Experts of a small language model: 32 tanh GELU neurons an expert.
Below are experts of layer 7 (counted from 0) of a mixture-of-experts language model. Rows are named router (the router's row for the expert), up (a neuron's input weights, with its number) and show model dimensions 0-255. Each number is 500 + 40 x the weight over its row's rms, rounded and kept within 0 to 999. Numbers have three digits each.
After each expert's rows: a language model's description of what the expert responds to; "comes after" lists some tokens at least twice as common just before its tokens as in all text. This comes from a sample of Wikipedia text that the model never trained on. Tokens count by the router's weight.

# expert 4
router:516500530462483527551508532476483440477460485567516442455497548489517577544591499471470475479460487431522549526453439539522518497484489512579504498526471504488490454520500487429460551451449490541494473554524488444551481481427554559561468432412469440561519500498485496445484452424582454531505429524565470479484525481497505569503457508523511531491539435511461511499399505534543522523505571471502490456534434503469520520474532501540450560438515450524451551507392477551410463496417534542553499553526578553518529499495469555484457555519470478536460422530519512492414516427458518500512472531536462578550471547581505506529476481473533507571487480478526548483544514468442489438501440537516511561503506507538492468556456552483481477484541486496501506507446461561482538484548487
up3:520495450537524508579558495503533497509433551537476627490535468479454502469459463504494470440475541544461466485476472505502495491555522505486434487532587468565485512456514501526493537534472516553554402514537505510563451495507523548540462466501507448496462539474465518509589443518452499475530484516457539560477516516543521447530477513578467459522553507447483468504542454457475495431480465505540510423514493505482550559463515477427504403448476503562482519434511562468538534587532492538353461523486497529494457526520492478592522526474481569454569494431485505472478516480478481523521479553463575472461540505477517495548624519460535485519486481513503548509512543516474482464489460538462439514447482494503461432450532497504527420534498544529406464479474511539507536437442533
up4:437556506548516562507475485502545394413508486426462479599535519450488516449502488556486432529481562527516552569572576536522490537515522479471544486407542476508495482516497539506496439497527499528516526521446540490463482522525538414484480528466540487436525510418559594506476530562508478554418480419491518443502492427512501511561553456471467565501561487539505496563466542471486505538509472488476500483495516530488424572502529563471511491527497493483496508530534398450548449504460431481525445492574458440537485493493514504516461467464510559515485455504488533445554473462508481509579540480444542451508503520452524405502486579469536516502506458571428457501472546492576499519447496487524473428489462536473409473509492522545473471506496488506506529463521455513586510492534487
up5:529526543484525461438434566506530520485554496471540559509547466479536498513550465438481512605501485490485561512522449493561468480480511532474513412547489527516504476539516510506607486460520493501479578468587561494478467501458464454534480469478510508497453526552372534532513485472517505418519491514479551431511519440507485476516436504531535460481501510426564479439433598565572521489513533536531529462530414564457503546499558493514473517455503532484524521519449467506511474514482495469541541438569503428540468524449508546512581488443468520479522428448487423502498468473471496495470492517526502534503554480545473520446471565641542477514524483462537469548453458490407491534482503486514471529486474406578489481506472523471524502436532531505529514490549483519464480540465436
up6:546557468453492502470524465509611498522444487480487531524560465528456502446561543444515534490495491528551560465533496457443534510442549506523480457527505487469518431494522529488545425509481472499432455522528518457449520527484438579494510492505465531491529568443461560533457485503499469492578505484464487475407483535496519464477452501467477427497470493449563519472452588420515499557462521477535507457447466517462493547458513522472499484450474498452482549575404493572406507462482456493534505462486515543554607424513480473533503490512479481502563501457491508583442527498509503482558509514555531549481494435500438546496449468564503486561420486500495524400503459504478464443500522414544456504495467496486443467549501537536531420476562493441565532558556498525509511535556493
up7:572491531495531571529467436584476491515473450532503436488522495595463513450535473467484534480494417533416443452487463419463530490480427550508513510526439543485496441534471545452512458568529509597496499492502497461566520485486465516462482463482570502519456525491537532514528489455586509553471483502523571547507487494534495508501451453481471527449543555435533504498532503478497559535527514530488503510489487468491541517474528516602504483558451443542496513484564595509455521473574452479479559454434494489448548538455479562480531437536476490480503506490450474563530554543506486476479492543444525472492517437455527510450563455459533546498445483437492613540508455515565517500571526552537482522565518450404500437459541520535561506515455455497535498518515436458460506472487439
It responds to: First token of a new line in lists and tables, like a dash plus first letters or a pipe cell: - Gu, - An, | Party.
comes after: "\n", "\n\n", "| ", "=", " % | ±% |", "|---|---|---|---|---|---|"

# expert 43
router:486460574489518449509500530530497520503466480540532533430495508466499553432480480505550579513460489551402542525490488468506523513481464491564436468521506473526444520526571528497420503476497456547448557484564450494556509527529558520523525547502528448527519478488552462451537579503435481430527476553500578564462427444509507580512478527533513503457490453468447446499541482444431505446538490470542542456524476514570555515464535507483435480526547485489532423464528475579450476508473541445478495439491517455508560502477552470552500533493522491520523447509502498510546558505493512487539482535395524494438501465546543500474536502579560424565452449479462470516535605525479521508488532557467435523477462573449516522424463463460478495517440479533487566461422475494548492458535540
up1:497482501513455494469509499505423425474462538483479597569518511447476489533621454509507538476551526437451532476519507481548506595502476510523446554542587483495548467474517552459523478526481468522506440452457487439385452511495411480483520508531546443528534532523537488549522526519486533513515450445504486519454385512446507500521492563511450496528472531496548478502488526511490508548549445508465500541469459487468482531501550554505597528501511612425494502485435549477485440544543522476455495467547485495474468432572513552526521534421464540485445551472498517451508518450548456546538467491451533442429469474478484438493506474494485482473521475506496515448550500502560482481518472517491493542457478545527586562497509424532551524529416587488496521515573448483482523537533535
up2:530537554556557511585562441569499484481515454515529442495485473574511455550467518496568532472495501497517388484488455434435502569497501603508548500506464555522462562500530489508475570512509501508513438519465541500491515481542520472521498422517508515447463555555493491561497449451519445531523481440537535532551479489557461471407447432448494518501523506499482513517555528497532569495544490530572572447509507452535474532550503481466590448572505526448503536443461548479431513499553441496493571529494541460502498509483511524429480497591480498467480503511526496510513519508454447456502479508498485460500507487547487426559546455468479514485501456453510539480458522550517473488575538461508526453561558564443555540458435496521515462515446485571505456536431549503511536528521381
up3:422556465424458512532493468463532490577540527560532557453508479466494530523502500442525529524494578536468503509459571489490500459421529475491487557454505603431490572594490388501477492467556498529497518493532455556511464474445517505503502544559464500453549586412526477460524492505494512492509462445497455500464489474463513498462496487560451490523503482548448444488521467501472541476526487510518542493485512454486536486475465566570544437473528466447460523559505536495524501527477516552506420465540474490387491497453427454537497488518511464437515422543438458437471551429535541479511493460528483529448533434478541570418495505409557428523508563510491552509545540522522451450440481542437448535514448488519495541471503511456468504520503504481516516567489504525557537495469556
up4:481455485519479481561525505530355544501488480500503464454472611463524527500494471549499497516530410523479537511554428501448521496591494511473580469491539548462514485439518567457428473509427542436537455527507504455499531528566518489555540423538541426556443461491529517491437509458476455528511463477477480528501492486532520480504455527466531509490472519530449502565484546478476510518570492473536486493447477485492543461501567550522446416508468517580449461546510532542503482515496521471432470503520532547497546502492497507485563471469489499486460580478483455429569483493509495496527535489508534478417521508478542432447595467496589470467498510438490479450449533441533506550553529540500520459554388541482485489508512495490555496463452547428512480554520432475491443523521584
up5:478483525472495561536485501525450505538490511529450421524475506576492511480479482446450456550443495565523467492567502509509462502447520575506546477399453498510561482492527459449521516541433454488482470558537530477555525471463553496475468463527512596525487506563458454508468449469587405462428456493453569507514449519548529555594536477554504478466484528544460465461532493528513482504501528517475450500536445462524498551476480600537489469444521514472499514517474516449459503507555523468587427491526530557447504536508557571498465475499529442517540492472486483430459612487473498445427554453459531501546509574541554495518521487471501534490494415484565541556448550475462501509495540500423498520479524499523477515491531575472548538479495441494481499471567468543412475458473537
It responds to: Sentence-final periods, closing quotation marks after quoted speech, paragraph breaks, and clause joiners like ", but" in prose and reviews.
comes after: ".", "s.", ").", "\".", "\"", " =="

# expert 57
router:501494524494490474473542579536503467516502473539563537562543563473564466485470560498452504466519502515558473486537426490410485426477450484511515506539506500545524545554546571457465524495566465537566417422450495457465439500434460545504534526463534458547502512524519473457480531605440538564479451533440561548439546563560518528447563499508508480510482513540515566415496554480441483510464441481568524471519442490473453481526454489456504583549524453477472490486481541523447465458520539525481503520515510573493542517527498513459463505536552479452421544524493509486572475514476476491492485520490531515515490467440505443501461456474408505463482488446532525502498438506469544452535512491455463507457482430526470554627573418497483515535477476511511512434497555501458482433497523
up11:475580445547519503453428523515446505463494514483461543478510590478527524581512476609477439482492556491524435488553505517533499468510451549492493639504490465425508421531508396551589567439496578510456511490509533563437538478519527481446506494531472560480488461543476519502543473501530466452544586501544415465535512550461563502486505502458489542551536545525526487503494494466574496562463438504415448465502527488503527459484539513537541509456557506539522501495484467460536528508507470552485483450433497499452513524578510485544501504443509519434476396509517482522462456533505539491442495451506500499501446504458474495549521497469484517480558451512493500482517448491473554442531501487511570503425550562538532424469469518530486506453513551533449489558490482481492571560493550
up12:471471461512405551494493571541505471544524494489468538504529459469548514527504446492467539485521571461560507542485501510420529563502493479504486457497450455411524497557500477405452509418493498469399501525480608523527486471545502569533558523514512458466443508483485468423513522551493491571503475539455499477413541449482528513460527486539507528479520548635498420443488563487430571429491510526462596470530516449500471578465481445460523484563504489452424513517506505486505479463509483471549525500438464539511537495470505570481499558559556543553555532522446502513520466508531485553483483463469490550485547412511496504543511505447464519469547547454506452539484454560461482523512523426515557518543489417480471515459459523445511487525542486528484485473464514486536548491530443
up13:514549517465455497481482520480501521534510546474460465498468469477526555526488437486522565502559471409513460479516515437490481548460531520505512461466476477536432488429543485466464460404507523499479579497485528518462467549482493518499512575508454483507468442384473470477593523552461423419496507487533522506439519519459545508470560476504494502492512537499536484451496489492521567486504448501464559548510491482571473483510477487502441536474468458494507522500512533473486506514479465524574555462458412519559495495479489496442545457492493454547594517407469542494596594549459519599407499573429471522477531464548447513442475446544520459508551535506528500531535474542515501529548551497553439509498512565534496457480475522490461524482475393465525528513400593472519544488510485
up14:472507497557523482469508528496516467470505495471472616547499571507539512477487502463495469484558529482484505532541539407425537451477538477480543565500535507503545507455520480567465482473509496487541500488438596468483518480501404488512517514532464475532450529485531485395474476504476484559510498484417511536396529491503487513521551495424549511513445530487521457460571544455494609495452525523508509507464530431517504517450494522535455486478476476515524539554491603434493451551523497454467465502474409530411507514442522505455540415496484515507497560474464472425588456545470542539467463562439487503463476498488517496500450489478457471514623556483506575469546467540501495515493466498546577550511496429507572524488496482551502506463499560524435489481525527521540449498411477
up15:436532523533457456555453561507501460572516451503584520522517485565494464527501502568456447511470543491509499484463482526492451486497480423494496460464479511467568513579477487497470515445447466503497451501511537516503430509560488581519562462450517455532513445485480526455502536487438475528480464537496481473499530461539540456465501504496460578480485485477489456484460483538472489489546512442464537482535444578395488491577412533490404553527516444497525498552402472515509475491483543538533500559459535593462529462562478495463510494540541479510507487555461526481448505473485554589520498519461505514519466507444551450502464510419585545551468480511498479566412514494473462467522550480451492449551414506557489464480506566458463557508428535508560554467506494493595526485541568
It responds to: Paragraph and line breaks ending a table row or paragraph, especially before section headings like ===Goalscorers=== or new table rows.
comes after: " |", " |  |", ".", ")", " |  |  |", "\n\n"

# expert 23
router:535563524466458481547562526525509543580484532473529538517500455532495439516540531474495494521448491535528553481508470482416451471454490457566565518552432583515506506456510523434560541519530559509521514542451503503472456512485467552536514564499523460500489557496485527549525476481486544474527436442493534503467501510459523521517520515454526482544550539474520517436495513495495483539517459435513566426530379508480446483433610475456521490532448415477549558561512501471477502531478533529500496473577510489493487492458501521438453431528538473483495434587444542556506503482541604466533440537498477498453514463456468501485450534495425532537456512497472512513537577411521510460537481442467569526515484407517465508524526437509467469554574434467536555468494485439526541508475434
up2:440476479460522509494544497460586523453637463494533472481502466491565477540459531503500480462523588474476506531531598483433558519475490483498443457477438505478436531540515543526492413553452521493492507496489480535538549471611498439470511495410525449490466560492495510497488487528543530576499507551486413498448450519473529553544548535428462554498551512586528527462525506517495556499430447498479560535483590535514473473498459469491504470544471444516477490495552451553565527521533565478467551495470491497474499489470504399474505504533515472516452416417536457526508424589586511539549518454432456536498420497495529480486496484464493475514488463510488438542528483530526473457435482500572473501518534505515503484509474497458519481524482491482457477524477429467533443491579519
up3:432519509503468574487489449469527474461484537531484572510514492451354496445498529467475540550495516552432499516459454524596513605501460505471463566471524410543518441514506513467527512447529505480483490459512423478476465456569492482498538441525459428497529487402491488519517492498523419455471502494519493581481493482471490474469543499495483524491455457499552538476563544549511489461489497565505533492522403549490487505485491542513460535428552519461440507522472496552425509486483477462531496546531537450408458549522450539500552603499486501517406474547543538441470506481481547480409524560442481559492470515561507528466488502560530561539465533519493507499528510449496539484563463559505531540484514527522462480504496445438445582464440556454451521475532500515490546504481507
up4:535471567476521514591487519534446470567498541566505463480554429557485506490411516404500444510500408532483461455445504473539496539460546483569538444533459505487494551430460544479566597489450590486442508509523465497463532481481544523560536476531475549522461497446450480493546477443585525453476490540552495502487504483479571502511483508531477481457460496465514507455469545509470470473535561521513519463448467550557492496509535487450497515583482476437493523456466559514561544462534473502564480467553578524532516476567531542433456510493439503540550430554477470534522530501466513503486486454399513415500513442503449488521565486487526464555533483479508499491531507462497484523552559498501425493521521539459445494507472484514508462560538514481496570434556476531535551509612497
up5:566515435479481452520510492536559480532457423423536494444428516442483498497504440445576450482632538502529487500430510486442548491529462568489511444560514499473446478461456473516545521584541570552478490530474538486485542469486476491533489508428532567520524590543434484461568491481516552478538461528504518455493467495549535493520544533495495508501482515499502439568521575457565551488485437493501548414505497530487486585433517438458530402518507515536531546481484498396543492511468450528437508426461469483536507534492457509481494511550534550470489473554480497567515490487514497579457477465517494461532528441484399494580457442516501485473564500534481509532487470520444485546469583510483553494528508459536482562470476500518544519567513469543539491469506470477495488552529508
up6:492542486600559539543463493508464524547400495590508511510513483467496518464491569452489537555486440526463539535525515589472491457506466517538527447480547474517434468538484566476504456470470513446493496485555506532444516494525528546496471454509449436459431477477512470547491449567450494450525539528480507551498477465542459518441549434554489483395518559513484486473493524491500543498564404493478547510533511454532510493534476498443502586551516481507526496497489498445535560494538509508518501473455553557579495513484508537490514481414490447547532463537476482523541452488502516509409546461512481511525522503437514503501632498497490529551449516519609443521487528482521528521571447520478424555488434464539452473516498461409467554548506490415443497433490461520535474453458525
It responds to: First digits of numbers and scores inside pipe tables of sports results and rankings, such as tennis set scores 6–2, years, ranks.
comes after: " | ", "| ", ", ", " ", ") | ", " ("

# expert 11
router:542520551505492536434563457521485540533492445572483510513457469459538450529541505467479526494492536469554538493536498516460460449462436482503504588482540568551469446523561553465567504527415537466461553511440507516483482504519528542567562498521482451483531500430491539536528408490473496477470488486473522472528499540480487477526534512411511517562527421478486496461469474472459483590551473488456552478530480562547444439498565515459547520506420455465497568492427576483469496524479570446456463541523434494522422453515521529461477483416510502467519476567495541543483539483550528485518536490498542495448453517449543534543537575447448426557568451493450517532568488454516483467468559432487496507490465494505527541472564483562486496448586457514487481512445477488579489457488529
up1:535546489519495590459540476500492530583518521458500552507460494461482506512497540519465592440464530500483525488501492463532539502477466550408498538522527521471486562528529529475515493497451468438500520467516504561522465515525475525519519500491559484507529455463457426550431520526534540561589523508382499485461410473535563485484500456540473530477522496490446460517505509510484509498525470527457509529501514446450491500490425477457582522528456562528415557452577536472564524386521576445505521497448468462502474540525493475507477506575546523490554475550410455462590547528502534486460500489421508456452480476513506425464485551535539524356495481455505504518485512492407525488515494476524464510498462495483518523557483478460521509463526458544498508526456473474497483450629446
up2:497497508580490498474484471488502544553457473481545544533473516460513473534523475519458604461429586488538477562513508583445507554412504532447468490454500419446530521582506492542421439489522447481463461487469544524497426421487490486561573528489467460477481530465529445423445481548488501503479530510428512486547466547483531561523522526571488523504465441525447529429554571550459556435474483459582496476496563480504451524494478491565431547427530547502381544469566449396562490465530517532485506526424513517491516513483543547518481519463537505534507504495450481526472497508564489452456512494495519501472537492535471502523576490462510505445447505442512461497494505533485469461540475494514507484478477456530540556509534442499552470446516497529558461454521572523442495530475526
up3:530543512512538492512519515498507480450469524571531441487553535484476449482504478430526598526536511440464490475496598542461498491530538518547599516408529462458506464497504409470491468517475497520442477480524495553513517493536552463459509485463470463473503483443535434495490487538466517389546504554475538502434528505483461413530532443469479548466514441501476434516496516496474540493487431545482463461504465593531485518522432514479412531531493513515500457482480457529421549422421499482555557478515509501534468491539448465526531499508520570483488442512552486550531408428444446569531466445539527534513503505491532516501522535436579531450541510499494486536483469533420444516474495543501482462514487590571506459511497511375453518493530437478512512524521482491551542520575469
up4:484427571479503491546513493520499386463482485516430481566610510490456566449466452507511415486514460513455508454540490473564517433552500478574495479485478378494613538496505506501453527451542531535539415499515491518497481528467505559499459484512475425512410561547547537457540516497471513479513486539527515599510516476501554515536483502591441519499526464507522525508468566501449504460549506450500514443516513491433504461490514511459465494521530475556492487536532473438599406544483497556494492487516609488541473532535508580528520479454500554495504470500446475531447523524409552499509506530562515534474485519428486511448541543507500578550492488518493501554494498456477533476508501462546478500452496497419450489493537465490530485475477588459544503455465498505449529489537551
up5:472543410484516502468531493460497472480453529467493519540512581517480489473490551550451494526529512470471546480505537515551490468512536555410501462489481502480547530590467550568543490489482449522566467484541480467470416492496476466456545551484562450469509513518526558527526527478490558463520448481432499478493508571499514433455470629548512451477461604542456537515518498445445575495549443453530449510555496562490559453474516504511550499539507523550553494516543488395483419523525476531478441502492515458506585546498468476508498389427500497474499516527547490518481517530469493511443527478525551412494572483471502543446480458441492586506515535466428510462512558482543534439483474570477510513518558470536419518543522447484561508541496486446504429485482471493466502515472546
It responds to: First digit of a year or date after a dash, comma or "in" in biographies and career lists, like 1 in 1971, 2 in 2014.
comes after: ", ", " in ", " (", "| ", "- ", "In "

# expert 24
router:472552473500498529483536467453552529467482508440528447480446564551547446505492497516467544484495502467516515476589498489439447451460502448455575513411511488565476561477442446514441512525546514568534527524499531530474455482496518590486478435525514469468483530507510559531506455477439540485495516463455490524524487531440404532506536574488546467481575496519475526509450453492501523504536463490550484455559488476512524471558559509584548513548438459609518457475535499496506532532572528547470463523452465560555493488505450472443408555455520443510423545487498526574474516529536613517473485486504476468520491541452546472465530522462563514489532528511451533551472483537549472487447519534509512550532542492502416493494556466455485503452558390547520433494449532480480433510472506
up4:489415507525573555528536519500556480511518545484537453526535545462545442467499483506462462436450482566472535494554459502503449465550514506538519536558454415473539497478548525501428554539563554543517516491501477465483496512451530577540550546517552505476535511549490443520534511554496474506479528460480497537599486469547456569545476493548498483488578498514505491504500519502474559531506499499555409459482496489525471514557548454544492573523553515539512514494477477538387484518528512440482465527502543492519450557490522513544514567544511489478452513477507490478460409516467487446551431494500487413499507516517506436618565539535471390580521423495466492427516517492511424541492479580519544519481523458479457452514478541474506483496475474539489428545439443553474512499496600
up5:517546473500510494446514478549497560515474488497521499495517511435488539488485517506471451526480520432533472528557498449462513522556487511477580523479595529522502480490497474509468501510524558523578455426468560527543498551521618490478525446427490457441469487500538501569423445546467475541504486501525447493463446539485577538437504521502481469480531489454448530471453556516524489463549550554492516497529474492491472450527532515503542464499478425486410440487575512514482557549550490509446523533473505473552467472541462597519487515510553526468467519488513453480485588565452449509507511508537555588519499466481533516484582506457455501393546491464530616530454582462424455508557468545523568518555535551492500516539515496463483545533520462456485438528511439429544546485507438
up6:454548491457477476555492489505547395505456501613467557548522551560442535575545546429569523516507444510481502449509438474499522469539499564508493528508453460539498515554511463489556585486511511493499489533506505421542517538471483476495495451495426478416508488484588540488439480413480462527499449566467550531519501473513517436566498480500506473472348481403452498488452562479456457509526450510519535470445518520447505514538558499598515519491509455478436513493453530481519485522459449453506507481489522523454469518460517519483503512517461478495500471543479465488470484462473441503518484509508478504517535541502528640413515527494523530525473457438484530557509499491473472553509469489534499518501451498448448567463520503540587444457503554501477487543517556574452471529474554
up7:449450525490585574500491556542530535456440505565476459563454492534496494532514541445503546532493531488516448435501568520519483516618495458509490500481548478501479494479501443498492522509491506511479496465517564473462470497509487480488490505473449522497457424536445447567531471443453514494523496484490542444514498580452526487478536571487555542543568488482460504476520403540453511498541451446488535504474563510461473484522519494550452547494497503512576523518471511522497460424579402435547484502480485533536519438512517438442480500491512550508506518559479505458394469513403466553401540461518481508485497474454510532529506529532470478503392448517489567563545478474536495448553438498442488508444472463498565528547497556554569508512431531565490494494522599498505427516464466
up8:435473485501453522532450493544515496512534536537511538491484435545502566539523463508583535495593546485467572519516467527499506455545441427527477570487512422439456440545506466441519531498577563510509444498560507520559493401477382501561590547540403494472496492499480519472470443518507549485530452561500532502474504566563538469516490485505524482473561499450505590481538488522506520505493484514533512515457480474515473512471550415563506559484477521425430503516512501525424510508460520481502561446511515516477470520503418482494465473495513488525532538439478547493517526545486495456467417505458566538501448453449492501431584543546460480512526522563492485426491481478569479513521423516528557508480572475495488444509478518503470433507473495495481513475543529521413414460472532
It responds to: Final digits of ISBN, CAS and other codes, year endings, table numbers and coordinate symbols, such as -1, -2, 016, ″E / .
comes after: ".", "–", "-", " | ", " ", "/"

# expert 25
router:542548524547441522496557469525502500561522454482535535502432565485558494568567449557479556498480514412535496549521513543438481490447437465509496570518542565533462472496566501464454515550441482487483554543506557568489480498506475481534520507508509428484496463467534512501516435517422446509446513424464542464533496568429458537553542448493529570541565389489543464457523471487471510549535421457467537521543522481511434462478537496505531523497442463486483554498485475472477500502486548481439465533500427521503436439582525547457487488489525477477549540524456547554501532449541527461533481513506489477444469549437512502548521499457479446517509488528449545508550495490546460457511557472476578530476441501528555515483500502589470576454545459554506479464432495454552490420438467
up1:574540473485501468493506463523457523488491441524592520523485434501456422477495490584512485505419478494492448492483451484506501462492488520539449533399530516538528443517549483505447468557447423496483492507457500554533445490507509477531576616555570486497485579583473437471493537546503484504500507442532495494498436603511521498469471492494448572504514456555488414423538528520497486516422509522456582533488555493544489535467467555537487523482468506467497497512573483533526536426486508502522503499490511571489489528479424502540493506428514452545584533558424509527534497430535501494491456456487407502474549470444461554590520434503500499446501466524531532555513512442506484509531513478472496530532496490578532511512513454544506455458521438594440476471519512498470495462537441
up2:539448527524508589530548500566483512547574474515501490516485538484521498517533454534498443405434468531530417515563535500432543490508480610537517515450485580486537465495533470458499551536434555521459492514537535561595494491461571501565502515468522494530518547575515394536468467552448531490510492519544505447523443559492497532470420484498474582500441469486571446487489493454577561519519551488520493442493628507490509529465520516447446538439533499508487467464455479491489493524485551471473491483495477507465472455462460535544471526432447524493455441531455488480517592435485514504502555459494494510549491550474522502546479500483499437468513442479503547473490464445482477451436573505526502437525443531524507502487477495482489464520537481530401566532480454475502463419529481
up3:438541462447498506416489512529510458432444460500470495484534475501442478583546484564514506454494577507488546490536470523486497462411462464506546487501504555496458541462524527513462506444466515439455535533553567493556500439489556427477494460467437472506468523453459500508511503526504488531458519474518479495510429576452437458550520372562489564518589478502569449485542502495494510542458535486551470571544513464484470565532436490483544515458506507540529501507532468539498449518566503573506454499497454480486470530527395512470503475494566562447501543488474457507562558472452527480498589413586526508503572468535539442384479547428522511509460499470520549473501502441463475515513502446482469545513531495473467486521551516522473463560529473486540556492508556496541455452498500
up4:494515538501542512546499543552460517551584459474587559468470499533528534478486499486468494506441484452480449539488521508499504480509491532510548434476491542535467479528518445509508533504467503477561504499494474559483421472470476428557513503517565530483479437526537420422542457565448427459465464532525524530485507541497458500468464417575518592558482466560498553463573510497469532511444509559527551486470499522516523447474457426575522478437513428499466539539521487473451508475462535534533509472609522485476484510566516553481553475472474488513474480497456505554491444455510490413533463530504479484571503492474495424502499519558512512444416485463527558461529544517507552431584467544438545524496522449615479518472480442506453565489534493491486450554533459536480566505505417
up5:486470491392434513506479486461505506509364557550555541529537472595508462461442502473554519481546508521569531521531493433560527534570500436463531528569510517512575478539437473530557536519543544541516473476494527435494452494492505455554497501533452520492486545536460537523480506529514540470469476540491497486500551525514447398514482569448549467509472554400493555527435536487470521436501522494519483464409493508463501489538468512522495447440482465478495478540499574517461447557528490486520507494532494511441538501500446533503549431514496492463459508496447460539525519520479465463534489451538540377519569390466500555499500495499494550456458522523503499471433485525529541527431468469487484468515520457509460479535509445577546447508491546478556439510473475556451472500563586
It responds to: Leading 1 or 2 of four-digit years after dashes, commas, or parentheses, e.g. 2013–2014, Hannibal (2013), born 1980, May 1890.
comes after: ", ", " in ", "| ", " (", "–", "- "

# expert 19
router:561526488509441518542559454536456510457563474490479440443455537556588492553530474496419499446504486452587499454557434528422496498491519447556566488468450522545445550468448459473488564519546566525485516521490511506501464502473526545542448481449448562497520508477544550505513425524493568540445519443537470507533521547436413540535536493468472507584520491525560466511455480473483472541504430466502526431558468432475427514491524443552508484581469406589543466490545489572506570586458476562485451544540502498509479475515468456479501506550495544482479488532440563559472511504545536517531464486468444491474467498422483510521470544476532510460451465550453595486464485528496500547469480477486545503511496507507495499546556464556536540484500444480455471503438481467515525525504522
up6:504464527518585512408511515504433435471541523551446525469487488423512515563477485468572551555512529509517506517449526498512476492502485534497453531533465557491462548536609511500501519474500492402498498438544492511507515435567558390481504508474453445478468486470479497514513517510485449457469420572482481458488507588520562542475470518463494589518417471529423539390571482545534542458529401473460553577468537566506519519479461515434447474528542487499475531485481535519540464465480528526512564494483428525442500526473515489506458471477462454480455410493482507519499519420446490514494552539557544488531468527569493569451454445467491493573484476445516481490556504560504566436488478557455483528452539530540507498519511500525496553471441491503506539509522526541517494498523460
up7:519482515586523521446474568456473509571587519500518567506554433505532541557528521462526472491505507545446473491446486473530475519439457479451487542579575610526452516436539543429518465523436484395417488460495489520539495536572531467576529557516498486527472502369543502468485503542517548545426579534523478461478492536533504485496527555495507593492530449562538475459500529498492513501407499553475497480497508536527467526452475471435508488514481500488480519537482481443426499445480519532552461528445431530506459513495432552496531525497506501462524459551543501541576530472521503491459470552470518497559533466594553409467457509539554477515481505546538428447484497535501477454444478499492504509491501490431505451519473525513490519524568489516513545524505518429517558467468490
up8:442518499498515529432492518480528472466481505494425522548523592544467507545499427524469500475455507464478478560474481548458550540476533490471534490441425439512536517437492484523411490489532395555453499525486516464509449513468558395516478533535540487547433544447511516417498509477530515482404492463501557459503484543482465532573564495499552651543493442473552454516535474454461562516553428442522473565532459563491510487471499526510501453532509532496461526470464519463538468564506486508502488511473516503472558499456537490513508481481548401473468581486549503509555504445415493497521564500503508467519593509489499415460515486521551491520461522539466517519504494519487388508445482548567503480538476493491499509434502508505519530568474461469536415465517550486501482529463535
up9:525557510503529477449507549512479588451573513514534529541547410505472504575501510475493581451514471425509508459547503559518529601505546475482463515432454498467481552454513522593522535451530529415447534493519572482463486503422466477528493550570485464521509481396529482572559446494476471451470476501548485454549450526532472535485532465455514523529591482511495508538525514524478521517474436516511573458559437471493486512517507423542488485511483472514569452522518499514524476554583522494500470482483531477529608538518488468553493475441483523524458486457473536536476454518432514491487485509462494521461468511460438501470476491510438491563509513579486544467454515548438523539500444522496476552456471517616525398432544460486508423522437455468448534461519494507489486523516492
up10:538468498503496466474479477474497514510468576487470569501447459502514531560522512532455549579480498487538487585423497482517512538422455504474499467434540416503519492505464479481439543487542453490519521513534550440488469475535526451518508510421479464491538452604437530535438458490545471496507550435541471472557470591510531495481570484462546571580530597464493528527463584497520484507524488446424511515481501454406518508554530530537545490456440526502480499531511497578473523468512465478477553462450510514442538518504543540555561450490544527454506559478510532561446524545477443551432597563523427559466483484486486516455438497519397457541522523511486528478537522501555505491566561440502541500487543484542562487511463501513474433495442463469459495542501489508516512535532465
It responds to: Digits and empty cell separators in census tables, election results, and infoboxes, e.g. UTC+3:30, Total: 40,507, 33.3.
comes after: " | ", " |  |  | ", ", ", "- Time zone: UTC+", " (", ") | "